Weights of a small mixture-of-experts language model, trained from scratch on English Wikipedia.
Training: a variant of SOAP for the experts, 636M tokens, 4852 steps.
Below are experts of layer 9 (counted from 0) of a mixture-of-experts language model. Rows are named router (the router's row for the expert), gate (a neuron's input weights, with its number), up (a neuron's input weights, with its number), down (a neuron's output weights, with its number) and show model dimensions 0-127. Each number is 128 + 32 x the weight over its row's rms, rounded and kept within 0 to 255. Numbers have three digits each.
After each expert's rows: "gets" lists some tokens that make up at least twice as much of what it gets as of all text. This comes from a sample of Wikipedia text that the model never trained on. Tokens count by the router's weight.

# expert 91
router:136151138139157159160087116142212093106150147118133118043148173143108169092164128139125100182155127217114094133149172157179078170114178121090084106121207130065119063055174090104146126108134173098163064160094139111127170149160138160108093158103134140111133150142076113169069171127131117081140125110111139139142132092121104127123129140128147136140086142088114138122071168146144151122114
gate0:149133147171176141127063117141141101055154146102121144108191135190147115113156130181117232118113103141110156086125189114124146104114129123146149100094162153098136160144139099145115096092147092133180164096116127142103092139130137153134163168104125073114079056119094131073069111109184098118190088165207131133124128117108093143133128120150131166066165100179148133145098152132198108147124
up0:125191161077067139120168170128108140132136058200153095098121109103115119181133164121106131187094080120147155108131071138134089161144165082158151096165096080154123157087167146163158177125099174144119137121137119145134179138182072094120117156081136179148150110132125086142141132119100114095149183149050167156149101177066145172119122099110095156137154180110073145144175142101104128139153
down0:180062147117120099095134097125143109183157145094195120067091065132104078158108136145140190121172106121122138169103103134113109140117110146121138139137125156098187133118139145199062100056114110086176117116155160093107202069144088113072082155108137150115133107135140160148085188119075126140206168129103104113102108112122114155071088117119132097129116110118086169122143135150093156174117
gets: " was", " of", "ly", " be", " is", " were"

# expert 68
router:186155139123113072088155095192112147170153147174124159086122115175128098222141141104140187179100139121081100082178106067085152142181184120139129131147147143092135109126126175095197186110106125107108135095101087086150078124126098088128166102127112120123102139078160149124115143129114135113122214121138161120130079129131125074135097106150151161096143137197133152091141155179113168119091
gate0:196088146120092148087079106131155082183130123165113118094166100112181092138137130137136167131153164141123115169168102126113126149152093095135178078118148175139122128063191102117090097161092076148104112117099168103141140059106194107090074109106146161086115114152087110125119133139159107162136069077176162161144134177183125076084108090140111118159111113125192150112136078078134104092093
up0:071127129137122118115125132100155106123122115149113136159090128104123164118157164123137145121102160184145162176162187178136173124149144171119119105132137200149133140192147117134140153135085138097128155155079182123086105122226125095176147065154151122132114134115027135055121135063186138143080076129118088085089125132059126119115140114107101113206139145153132140157146154110110068125118
down0:134172093078140196107139099145193156076129149126160108109139115142127100090171142098117083142145118131100133123156171135096106101122169118102088180111169120114084106089122175123121184125094197129147112162135085117145095147134085127054139110092162107138192171092110142141115136126141117122081195115098082112086156158099158132092089060129166144152227202137095109147120147096135098131095
gets: " |", ";", ")", " that", ");", " 0"

# expert 19
router:137117137179110126192089074127223095086129080106105124133118119160186158123128169112141169145145173168157142159101137128167082164128167116129200120094190089115108150126102146096188135144170142133131102122115215124121119102115103162117116144105152152147120150168127111095111117090112111079105135139167055136130191129114048153160183109177171158121171114085121145131140130166122137178091
gate1:035069156128074135144150094107197141114119091110174156128151120121100162101204169125146131168109110193163119146150146144137135166146115135140105171082102107175163147127142131111128123128158118131123065160137094210116180152087154128168092166133081088120162105087127179118122142090182147114149177107138080132089130146104144080135132081101145157139100139091085150163200149131169171111094
up1:104141135185130166125189195193120135102143110143125089118161126153130067121161129148097127090098089167065159096144109095106138125203140075113075125169101151152173079126152122105155114137069080132151070083128134063135154116170118168121142117088072115072108138118112129149194181119080150136144141114092141122116115159145167098152095161115120181156130127134207118153134155142095133122061
down1:073176193151135110148149142139093089147117127107139111126104171128109116084138146163159163134144134157094133151061142167123109075118130129099092094111104123177094105156095100151142126124184108118099162114077094112113165127120183053113181124137065143136099117135122079130097105081076091104145078141128107148091134079102192183182095110073165128046112107100081180134188149152108148130153
gets: " is", " was", " be", " are", " were", " been"

# expert 7
router:115149136121096180174121147080232128136148143087150126111157151068116128085126127148118108118165113116113117152200093123184119124123156157120117157123110117108146080128118142111130069132127113070171181102132059116133091147100097133145137158122124084117159123098159138120133110126080076159160058154074091132109116123064165139161084133162011133076093133141157105085103168141175135142129
gate5:121178133134141144120146115082142096141106193109120107209106133138151079135080164172149160155112177135134188140062148145126189129125119084105133185133124091124130090108129153125121141111123139113158154091160101088170165116170174151105134144127165091097134186202151104163094185060172090076164120126145081192085100120131143088135189161118108106157092099112161148141122130182160094165127
up5:141190116124115075181118098169181127161110074108095096149144113127142111112077141149136112122174157127121123147091183112188147125142148175111132200046104059144135163113121133173133134116087153165114154136150108102159182099133199084124154142129170135110135110120163150111169161135168137115085115128157119127099122165107147091139224149133093136130095192105218113065105118115136160152112
down5:106112112100113128099076119111104069144082118141117153118137162137147092129116106177215110125159155088115105153134144131098102111117148109192048122158190130096092128090099131186113148123183135147173147087184146105102132157142138103139145181189129148108090135177164189087078141169068071112140150144081210089120163177172122117144120138123119097069077139150138139117154143123150147162129
gets: "ation", "ity", "ment", "ion", "ence", "ure"

# expert 149
router:120059118142146096065056148116052159094168106047116145119148154108112096130107102111133114110208084153150095093199116177120125142131135152118097117119148142131117094096136135161159164135128136124085145090088154135171158061175186140110152156153149105118068095123127170130133152153084075096132152176157130126112147093113132104119135090128164113161167129105160122101185088054172146111081
gate0:083191144097185131100054139155077144179117087084103173128156132169159069128130127082145155152120124132135133132173063157099125142107116103140101150161140159117088087160163119184174140112077115091126148107124160122101155127150125101038101108112113079163129125162114114196156175133091091098124143131111127063131121084099132147109146152124149117152130171112102184174168192101163128135050
up0:111078143111117120120135150159124143140139155150109071102094136112151152167157129146109118116111126037063122148157174125154134143147152085175133055117096083125084102116092134159108158139171181117140119149189118107123062119124145115145107072136133137124138197089147108053148170112086180209126124144159203088093154162176135103077085153113154088146141114147084124145171179103138118114159
down0:178133107102144116146156134130117114158108086155146132137178072151153127130211127125151120091162140170120117113114089098114138132115106146109106125176130187044098157119135149135180078139167172187165123110152132111152169142182119116147152131115113034128150128086075203123105130120073101113149190160130110122169151105090120141177077094168214142140116176123095097128069115159117135103158
gets: " |", " –", ":", "-", ",", ";"

# expert 183
router:120098118115113149155099165144168106159185151106096123095126142101127134137116122152117118118129111106155110143218140179074136105169182141118134147131124085151095113160089118149101092164095129089164148128096091161138069140162110139147168080098172129100125116141128161124097101143139114156156103129042079157096155137127124136101110162188000102084085106132106140088149191169158155115127
gate5:148154112078165098141128151138069126143159110135158155109065123147154213134178214063127074137145103137109082122133085108113116115092077028088111118148107116133042118126147122080140098121160165130148132118132189120155126100148147156072188111117138131139129129148135100099161113141130101180101091101136079165211096141156127154164171122165130121136171120076118117101091129112132141103119
up5:151122121172200091101128135115131083091099153160166147113023081122173173119107117029093104104129154116158118129131149144129107155126105099166135093139118175114085135127118113122172140147129143201101092092103155149102140151126110148087159094103126098170079132133106078106092084092125112188124105099161098178114136140128100153130132064145108172143163171064049159125112075122145092122116
down5:120158110086060170127137187136093196118163156105109149092186231114102157134132162126098141155103172154148124112123135108153110106125090159106161122131178141136163140151049167102141154170140145046086119120145113114185118114142173126100098140155104166131108114175086133159195190150099116142142167102102101113157158103108143080167094140147195122111167139102173111185137135170116150137119
gets: "ing", "ation", "ment", "ic", "ical", "tion"

# expert 75
router:126133096100109121160169134114133152117112179137150137155137189132124154084151149111105165147164102151143072165110095141159157109125100139074092145094107082154136156091145170209154078138163170145170151162124098129157072125178175151151090084098186167111191122156104091120142104126137113126098124051119124106102092106191146138141174116148061092107179197101163095096088130145085090160110
gate0:077146106129135086124106156103136168197156153081156177132165145167111146076130123134151143109129137159127096138143128131159148172127109005125158154162122148157146062130134093108252073153136083157146127116138114131179128175146152127120154163141186105105125167101160117117169114111086162152209121084154112121133134107177141132135123070122136094115152112129140097154131135056131117163103
up0:152104131098164132142110176134117105106113126118092141140147119121142140144083131072081151072052133192130124124127148062137117124079120139107120130176101103077142135159145120107094151148075117162091127118080141076137117103172162167125130134135133153110097185118119137200139082123155163133091178064147124156118159145109163116101155096043103122139142141057176164040128097130147166088206
down0:108115148141135116075177049151124103156118138138120159142121101117108166151132099151125138071072171119162162129127150087124083180177150145132152187156142070151092103115094090183114130071168161138109112143113137099170137157179105174107129099132115127178149200192151206069119148132091113136193152154138136129152116074115115114124096116123138080117088098132127168120204160151187108137092
gets: "st", "is", " result", "end", "b", "age"

# expert 218
router:142100128111123130140088152085038081081134078118117132158113141105154111109174125155138076113099117155115178182092125098189102128083090127120155109092157124107058087147147137094099140109164101101121159176204173154162191078181160130133128147154111096197139147108106128197153129160117110105118112131113066153112156146089136144175163187162155121205103137106116142163144139145165112130152
gate0:161175105126144206139097105099144090168087117133135150111087119112108118155127144143155115131092060098128137155153033120142127116117115175165059077164176121106159100117169115184111114159097126090102084151099119136112161109087122143186051120168075072164188121129145123180096112187161125093132136144095111151125110182129095109113172168162118120061145144141103145170093126089156114108150
up0:151158124143159107163120099141165169108185119146141148147116136150156175148109164154117118110128106176108095107169143125093180115120111152217122112116109217075121178076124043099129151136100118078180117154088119199096100164125145108107080113130114140075093085150168195103102146126159094143119097114164139145138123128171186129116113098095127152103160200135147111138177125111135183095181
down0:203129100113199159053135184128071115060129064113138163170124127153091103110152141145110106166083164152099152098104163103085092139091139165112162114123131129183101177078153085163085133138128159080129148152122144138140140081166200151135075141090153119088082132138104097105132139158117152136167145122103086111130144152117128116148121170104156088112094146066137152047070175127117103126137
gets: " (", " \"", "-", "\n", "/", "==="

# expert 185
router:094118116121165112125122146090163134143122100182163142100174145154148096179082152199070151122179112106093165141135143151125156146112171135127112193145126119183082121176140142107124080231135078099188110179159116162128092113144107130118126115088104160101110071133050124114093114073199133162135104086136122128059149173143148092115084156148057135116165141139123122112106130136124139129163
gate0:143125103155133118132122094120195167121172110121128168102107157089143119126094144171114073167089072139156095097150170120156089117148156174172124118161131131142086155148127123135113153185183120125149153153083178112158133077099166153111163095196060125100117148138186189141120106138150185179170111114158160058081145166153119142120083097127103109052190125106141128077071134112160151137153
up0:152133179078192223090122124120141156110141146113156098133161110106141154103145130082154159111135080069167123082113131111131081150172176110100185095129120116084163145121157103132156106082126187113130160191144139127035144114179135125100123134151129082141132136060099114146126093200091076158115125124116068131119106092106132130187110125107149085130102118180176155111134171166077140134110
down0:177073089184132111132129120173106105097107085141113107131101048134140140145152145139172141137102171152148124124155084117074139137111184133210134121108144114145130195097126099182115145070139117176130176136124145107131131122156168091121189157143122121094155134169059200170086110056136099101099128126141144119176076153133167101161114128113155054197100098145137091110101093113078136116130
gets: "er", "or", "ist", " member", "ctor", "r"

# expert 1
router:093132112107119098110177112160116179114046133156122146081143122146142149090074158114123136163127136151108151141121122150110072129090208116110070162140058088110117127151128131129056147108171109176149153129126136141139070133102152181009084137136071091095142098152139114082128075128150085141138204111120164123127116125165103104125133086138206130109158148127161136146147116129153127101180
gate1:152096165098125241097110126161071044092125153160128166167112120121118134170076104166107141140129051126108097110121172100144127140114121179138121094145129038151095093132149145184166117132160090137119122115128136155072119141151095132166069110088133106161096107156083107141141167127179126122148080157157129059097128132133086132121131075121139106092176159202109153125128085093123154138128
up1:114172064098192104185128063132159163161081097180159102120138151113115192108119185092133064117110140127152089161107126161165135129143092154174130194143148113140102171128096073121134101137116153122133116182130049067167147131152090115130112106149129155087112103081067116092095100110097156107131115142104144113082081069110184139153152157102112102120157099198101146140119099104135126168161
down1:117117096150126136096148175170158118115181112105114165098111136004217102144188107119077176114116136135141123069156126110137181164079122134114106136116179147159109094144130118134166166101157118121113175124105140128114112157118065130125105161130183150138103114144130149178152101079159112096064149056115114170153081211131152132070131129145070163095128116174138126083133141135120140127127
gets: "\n", " with", " and", "la", " or", " has"

# expert 147
router:147118148164162167145102135110142142102141174148155069142160144170109092149125099106161138055094086143137134126078139159109152128094161131110185136120151128095137150105130108132161139186089078141116144092115115197137086150213110087082145147144146150135103089158103084143085076167185125124103124162141140136158155135111114132120105128118000147085180179075091113125139135142088195155148
gate0:126086186124095116112127146125153113134171158091159145148167202129155090148134198163144129149148099166120139154124129124122145111146208058135136121164129061163088140136131174101170062147136148119173154123200112102124127118140134112117141084154110120085161169156134138171103136173120121091100195191109105154079138201126163118106134112195134097199122113142101086076115176151165146110139
up0:161109132153131074172121085152206137071156138132093151162196169069145155096195141122104135078147085126084136051118148102149158165153162167136138113120141115151149119135120163120138110113108129126164145093195118139104075129159122144109160163140154107125134132104116094183113070116161130162164153095128148161108061175104132091158113092146211160200113119101110112117061173125169154142125
down0:124129107116162076122133182161142179078165097193115065112131147205130144135113104083164136098206064141078136098105167109121134138142154149114137157142165185102179169124145136110134156129126077119147129116162122112178109119096136117109158132128108150129092105128079125191119140131119128110101133089071215125143072118145115028134151124109094118162167115099099116126102150149142175137211
gets: "w", "son", "y", "n", "ton", "ley"

# expert 163
router:096121167146131121166186112135116102137062200116159062089143062156179076112122141159138105130107136125137113160088150099157110154104145138121143117086163122133086140139205156108069130097163106064167157120115149173106159148176117101138128161154106101093134152142133141077094083126125149125120115119039118090103042099094162168153170102143182101140172102173114093167146161134135137165151
gate0:100163066151210153139112088122090085165150128117098074112150172154085081168095166121171116175113194113128091098151157148139154165138178116140108088145126138088135142165074081120150173152052119106149171126107153144169109152128103115094115093119147146156135139180121128098099181161126114110120170122123153172115148162104185094084143081142139073112051116117157151098152196130168091124117
up0:115107126144108160111100110130092137095193117120088078097138129155162124135170110094124109076187161141127084120133114150104130104143104088147127115150123082103133109138113105054161084189157100102106094100142139122059137105135154144133158164115172169143123082088125137127083202119163159112039065117191188161186168094095129125173117128078112138146125168110123159107092094157148052101107
down0:167197104169088125120135116091140139084068119172135089181128177154123132213155122106148142074133173133155142131086087139094124145129110132175158089138135143110136063141180144149113144048128106094141147082113176117153102094107114136163147088116104079065196120128090171118174087117073094193112134119159082123079137094120140099141111089148156129111128117118177123115156125096062172139121
gets: "'", " be", " we", " re", " was", " We"